{"hidden_act": "swiglu", "moe_layers": [0, 1, 2, 3, 4, 5, 6, 7, 8], "router_score": "sigmoid", "normalize_top_k": true, "balance_loss": 0.000672, "router_bias": true, "init_std_router": 0.0175, "vocab_size": 16384, "tie_word_embeddings": false, "optimizer": "soap_variant", "learning_rate": 0.00164, "beta2": 0.95, "batch_tokens": [32768, 65536], "train_tokens": 417100000, "dataset": "wikipedia_en"}
Below are experts of layer 2 (counted from 0) of a mixture-of-experts language model. Rows are named router (the router's row for the expert) and show model dimensions 192-287. Each number is 500 + 25 x the weight over its row's rms, rounded and kept within 0 to 999. Numbers have three digits each.
After each expert's rows: "mostly gets" lists some tokens that are sent to it at least half of the time; "comes after" lists some tokens at least twice as common just before its tokens as in all text. This comes from a sample of Wikipedia text that the model never trained on. Tokens count by the router's weight.

# expert 12
router:522451459526488515488506528570483497513490525523505553524519423507478468519534470503510476488494442504530504471520494508442497546474454510477532481490496506491508490527501529468513520498501477533489524485446498516519516497450527484499478466503482454524489529472518474498491516486503471481
mostly gets: " pre", "Sh", " Pre", "Ch", "St", "Re"
comes after: " (", "-", " \"", "\n", "/", "==="

# expert 43
router:520525505495512511480520527500524473487476515493501490495530493493542525530508522482495530494476503511473455442471532483449506495469478507501507517511470486498494484497472502492508508497542507458482513514487479489543478466478511511488530489526463457555450564499477531523528478468463521495
mostly gets: "%;", " |", " -;", ";", " –;"
comes after: "0", " ", "3", "4", "1", "5"

# expert 50
router:510500468487496486499483491521523518545482563527497534498524458525507483540510472502527450483500502501551530493486516488471476467499513478501523473465517506463485489506528469455531523515535477515521503508503500499526503465451535503507528472528488494512431554470519487494461517511506504525
mostly gets: "″", " family", " Species", " Family", " families", " police"
comes after: " the", "-", " a", "°", " The", "″"

# expert 60
router:521510498518503552496534492519472489519504518479508504507481483495479487562453482483469515488518508502468510498487513445501472530542480465496535519474537500496469462507450490519494509484507511500538517452467507464491541474428506508486550567555504511527476541473527493519468544485484509470
mostly gets: " election", " death", " services", " health", " contract", " information"
comes after: " the", " a", " his", "s", " of", " and"

# expert 44
router:488476515544500485485510490526499506522526549518517541491479477543517460528506518471496460460522475454503502469510488501458464477480491468495502510516512511514478505540483495439497500532504477506543507477479484517523510451486573478484496514515489487500461531459535532530506514501492480529
mostly gets: "|---|---|---|---", " UTC", "km", " •", "|---|---|---|---|---|---|---|---", " Registered"
comes after: "\n", "″", "5", "4", "′", "3"

# expert 0
router:515515512522481519484534495507539522515481510514492514488538465558518459482487494466495490524559482475492514484495491523480482488492505472545511479481553483503509489515507511454511516518497479491499497456522541468540488477490500488492483498549462416531493518452527531502497494471525507496
mostly gets: " GA", "     ", " CF"
comes after: "1", " ", "2", "3", "4", "–"

# expert 9
router:481461477513488486496500491535519474478502530562520519538521482552501477496526499493501489500510476534490460512513491480460448527495448482531546484475520521498468479477498484493506540555510508515540525471516535505527511491433549491497508506547488480527467540454520506464488488502490441469
mostly gets: " well", " very", "year", " same", " —", " GK"
comes after: " |", " ", "|", "2", "See", " September"

# expert 23
router:511535453476479502474508482519464517494509532505487532511507459494522489512488481516483503482537417487496481490448521511445459482503507482505511494508498516471529480488520520504546492504476501510501485492490558515483508529519499470517521499545452490495479601467502527490475517503510499542
mostly gets: "|", ").", "\".", ".\"", "'.", "."
comes after: "\n", " season", " year", " No", " time", " years"

# expert 6
router:495513489476473517506498445476510480443451540515517541473523495532514478503510528509518472486550492536542482479544494513483497543485472488508548483503519514509521497537482487510517541515516487475547514506496469490530505491467521517523510539527504500493456505463528489537495535528488479557
mostly gets: " end", " ==", "|---|---|---|---|", " head", " Class", "|---|---|---|---|---|---|"
comes after: " |", "-", "|", " a", "==", "Personal"

# expert 17
router:483547472513498489487485489548495488512504546506510561503503478537522479530505503499563479488451486482511472489519467498432475512462478504517515537514492511430473507524489476485526479500505496502511515475472522483553519484502510519498518492512483515525451484423480515479484506468543450508
mostly gets: " he", " she", " It", " He", " they", " She"
comes after: ".", ",", " where", " that", " when", "°"

# expert 24
router:520493505485505481498520501501517478510493512488542520473541487531524464550534524493498503489496470512501534515498480541444486460493502496511522471474510502472482523508479485449520493502518449510518540477517523522493516514478511515484535522582476516523495486462517481521527525515517520539
mostly gets: " Arthropoda", "present", " Interactive"
comes after: "9", "0", "1", "8", "–", " World"

# expert 48
router:525513486502488509520534494483499485564478492491470485507507510508499488520514507500529506506502524521516494490479483506473517485518502448528493475474485507506508478507519509503496543509510460532533507478485490528524533460447588482546488462529494504548484522470503497537492522492501475496
mostly gets: " Recorded", " Starring", "century", " its", " Synonyms", " Holy"
comes after: " of", " in", " to", " for", "-", " is"

# expert 40
router:497509530501500488509534543534483545460533499488508535466538487496539477503505509497503454526499495523491539503486474480489481471487480490484510519498507489476493510484497468495500450530468498487484514521463507500522484495509525518485524452545469522478515541473470506498493507510471471503
mostly gets: " began", " won", " served", " took", " went", " led"
comes after: " to", " and", " he", " was", ",", " He"

# expert 35
router:552453507476486503480491476497535516505451508509506537520515490543467462485507472460504465529497497518491437474466507474479459516509509485543472478488517507484490480477490519466500498512518498462500488462526525502531519488508499467506439488553530523512491521462549472529536496522555510523
mostly gets: " film", " album", " song", " Film", " music", " story"
comes after: " the", " a", " The", " and", "s", "=="

# expert 26
router:576465493498506502496474502515475497548489523513515537499529463512492496503502503480539496489501439453512489505509479530441502521512502479478516522530501504457506460489468541457505500488477482481510508478540500488490495455494520534501481522528451477494493488525472468493512472504516480510
mostly gets: " El", " Br", " tr", " Le", " r", " Gr"
comes after: " the", " and", " a", ":", " of", " The"

# expert 36
router:489485477498525488481520506496538485531496527470508546531508471499493505463496506477515462493501485512524488512519512460453487505450518495491488521481504490497477460500505499476511508476557495502570514522506481505530524507494509486539504528513491475535487486500465473527505531548523499517
mostly gets: " Al", " El", " San", " de", " Sir", " Saint"
comes after: " the", " of", "-", ":", " in", " ("

# expert 1
router:468441462479453478465504521551473475468470486548517504539525479513531468488499475502546479505521495480474467477519458512477483469490503483499512471468535489468496486481473501501496521501511459536504506489504509528531461499476477499527489486531463469476487523489512504538535546518524455499
mostly gets: " both", " two", " three", " Despite", " alongside", " Both"
comes after: ")", ".", " due", "4", "5", "3"

# expert 42
router:461517463489477497463482492547452547506464551514542503523494501503464479472529488506551492467482476500500491495480484524451506482505501493508503530485553498455478503501481505497477463521544480510519522509519489513492499461517543476500512497570520516526482492461485540491470502531524494502
mostly gets: "-", " *", "–", "−", " Coordinates", "_"
comes after: "\n", "3", "6", " No", " al", " Al"

# expert 55
router:472472506439491487504500473449487490491512536518497514502528486518500520502482515530501486454487460538542440447498515472435495493504528477508501503498510519478526492492513476530515537517517472467514510550518528512482491483501529487490501529585474481519469513451480484507523520484492518509
mostly gets: "eenth", "rd", " cm", " Population", " Latino", "yard"
comes after: ".", ",", "4", " .", "8", "3"

# expert 53
router:514484503512470491488488507495519503526503537508480524512541481522478502512460538481533481493513505508509458473500502535472491508519522501532483495510518511459489483465510480504499524527568453532485466495513500515507506488470558487525465470545468448516492491516481529493501501496487484482
mostly gets: "′", " Clade", "ocy", "sq", " '", " called"
comes after: "\n", " U", " known", "°", " O", "′"

# expert 52
router:488495462519541499482519445516520518518466498515520522467510500514521477465502493507519469499486492495517474528494488517436472490487486487479493502505478492480475515541505493533514481526532474475533504504489525493541494448497503462508498480549461496474474504476464497557514482441501489494
mostly gets: " which", " after", " where", " that", " when", " before"
comes after: ",", ".", " such", " well", " served", " However"

# expert 61
router:501449491518484484484504522481523490510478537528520509513521467535503523518533508475523504481496484503541440489511473513469467481491465493523522506509510494457497514507484512446512522529531454489529518494493524516504489475504490509505495500555422451554508520478512502483506485497478512500
mostly gets: " playoffs", " cast", " °"
comes after: "\n", " /", " information", ")", " served", "|---|---|---|---|---|---|"

# expert 34
router:521515513518492490510500509533437526508507543472494514479471517545504485516493481487529472510500458494526491528508495447472467508487467498504471506537506499468503467522530488497536495525512411480515509541475524536477488478501503478516487532557467497484485541422461446482522524506469463485
mostly gets: "0", " million", " billion", "illion", " twenty", " percent"
comes after: "2", "0", " ", "1", "5", "3"

# expert 41
router:440492525528509482470494525496454535491493534486526546494534486537457504496508550515492475495503494500530482508479506520475463513505505477508530516482502515514531528513542550464499480516524499503546517486522470490507486507485486497496488502494508496516471550486501491490490532497483509496
mostly gets: " forces", " king", " army", " troops", " fort", " command"
comes after: " the", " a", " of", " his", " and", " The"

# expert 38
router:535490455523494493476516493502489523514499520489470472517468512474555468522467505484520417477462416478499520465473498486530489506517474503537541482499482517520470518517460504475466520507522429535516525542491486476532506485499552481477474470549486485516492533458491507488504513494532514524
mostly gets: " a", " his", " an", " their", " its", " no"
comes after: ",", "'", " is", " as", " with", " in"

# expert 21
router:529502496534475492496506492509510481501496499552527489531497475471569502524476531487551543472501555528511519483492471495502473521467498502496509509499562490453486495497500501482512494514497495500501545503488504512536517463478513499529532518523481498524478551452506509491482523508499516452
mostly gets: " the", " The", "The", " this", " This", "the"
comes after: " of", " in", " to", ".", " at", " on"

# expert 15
router:493481498460488497494495522495507491534447502548510520480488470512501488475519487498500456503519479519520517484485479506484487489497474491513513501506521528465497506494467492475479531498469475498545519536491515527531521467509509430526519513518501522486483554476502499480472541496495495494
mostly gets: " States", " USA", " British", " American", " York", " US"
comes after: " the", " |", ",", " United", " in", " of"

# expert 3
router:453482499523513514500497459534506493517482497466489564487534508518490475504543505511515475489469474505546481500478494524435514479498490486497496508506506492485456451527501469511513508496510477476501522532529492519535514466472528473506489522603523520467501508463480451534526522483532509529
mostly gets: " −", " +", "⁄", "–", "+", " $"
comes after: " |", ",", "3", "5", "4", "6"

# expert 5
router:502515492509500502470532483511469513515481529521531568525514473518488485517525503513534472497492477513473490453477524523416515532508496477485522524524489544454491487475527512463525510510559457519503545469520492503545517460480496500511507511497462443505487546507506494500501556494518500544
mostly gets: " un", " Un", " Ab", " rec", " res", " Qu"
comes after: " the", " and", " of", ":", "-", " a"

# expert 2
router:512473501491453485503487527528504502467485543523480505543503486505509498553511472485483476516520499498540493458512514507481481480479499479521552520526462539524476505508511501487531539495482476487501521492490509503491486460486508497497503537519507473558465517490466491479488489531486456490
mostly gets: " new", " public", " local", " high", " final", " large"
comes after: " the", " a", " and", " of", " an", " The"

# expert 32
router:523479494510545518479516527476484540487525531547487521514504511532518494485529557491495470520501510539501531500485499446507460473503516481505522510511509517481465513504499501503508468542487450546479529553500493512516533491481498486481489473542453457555475502470514553511484516545485555488
mostly gets: ")", "),", "]", "}", "%)", ".)"
comes after: "1", "2", "6", "7", "4", "5"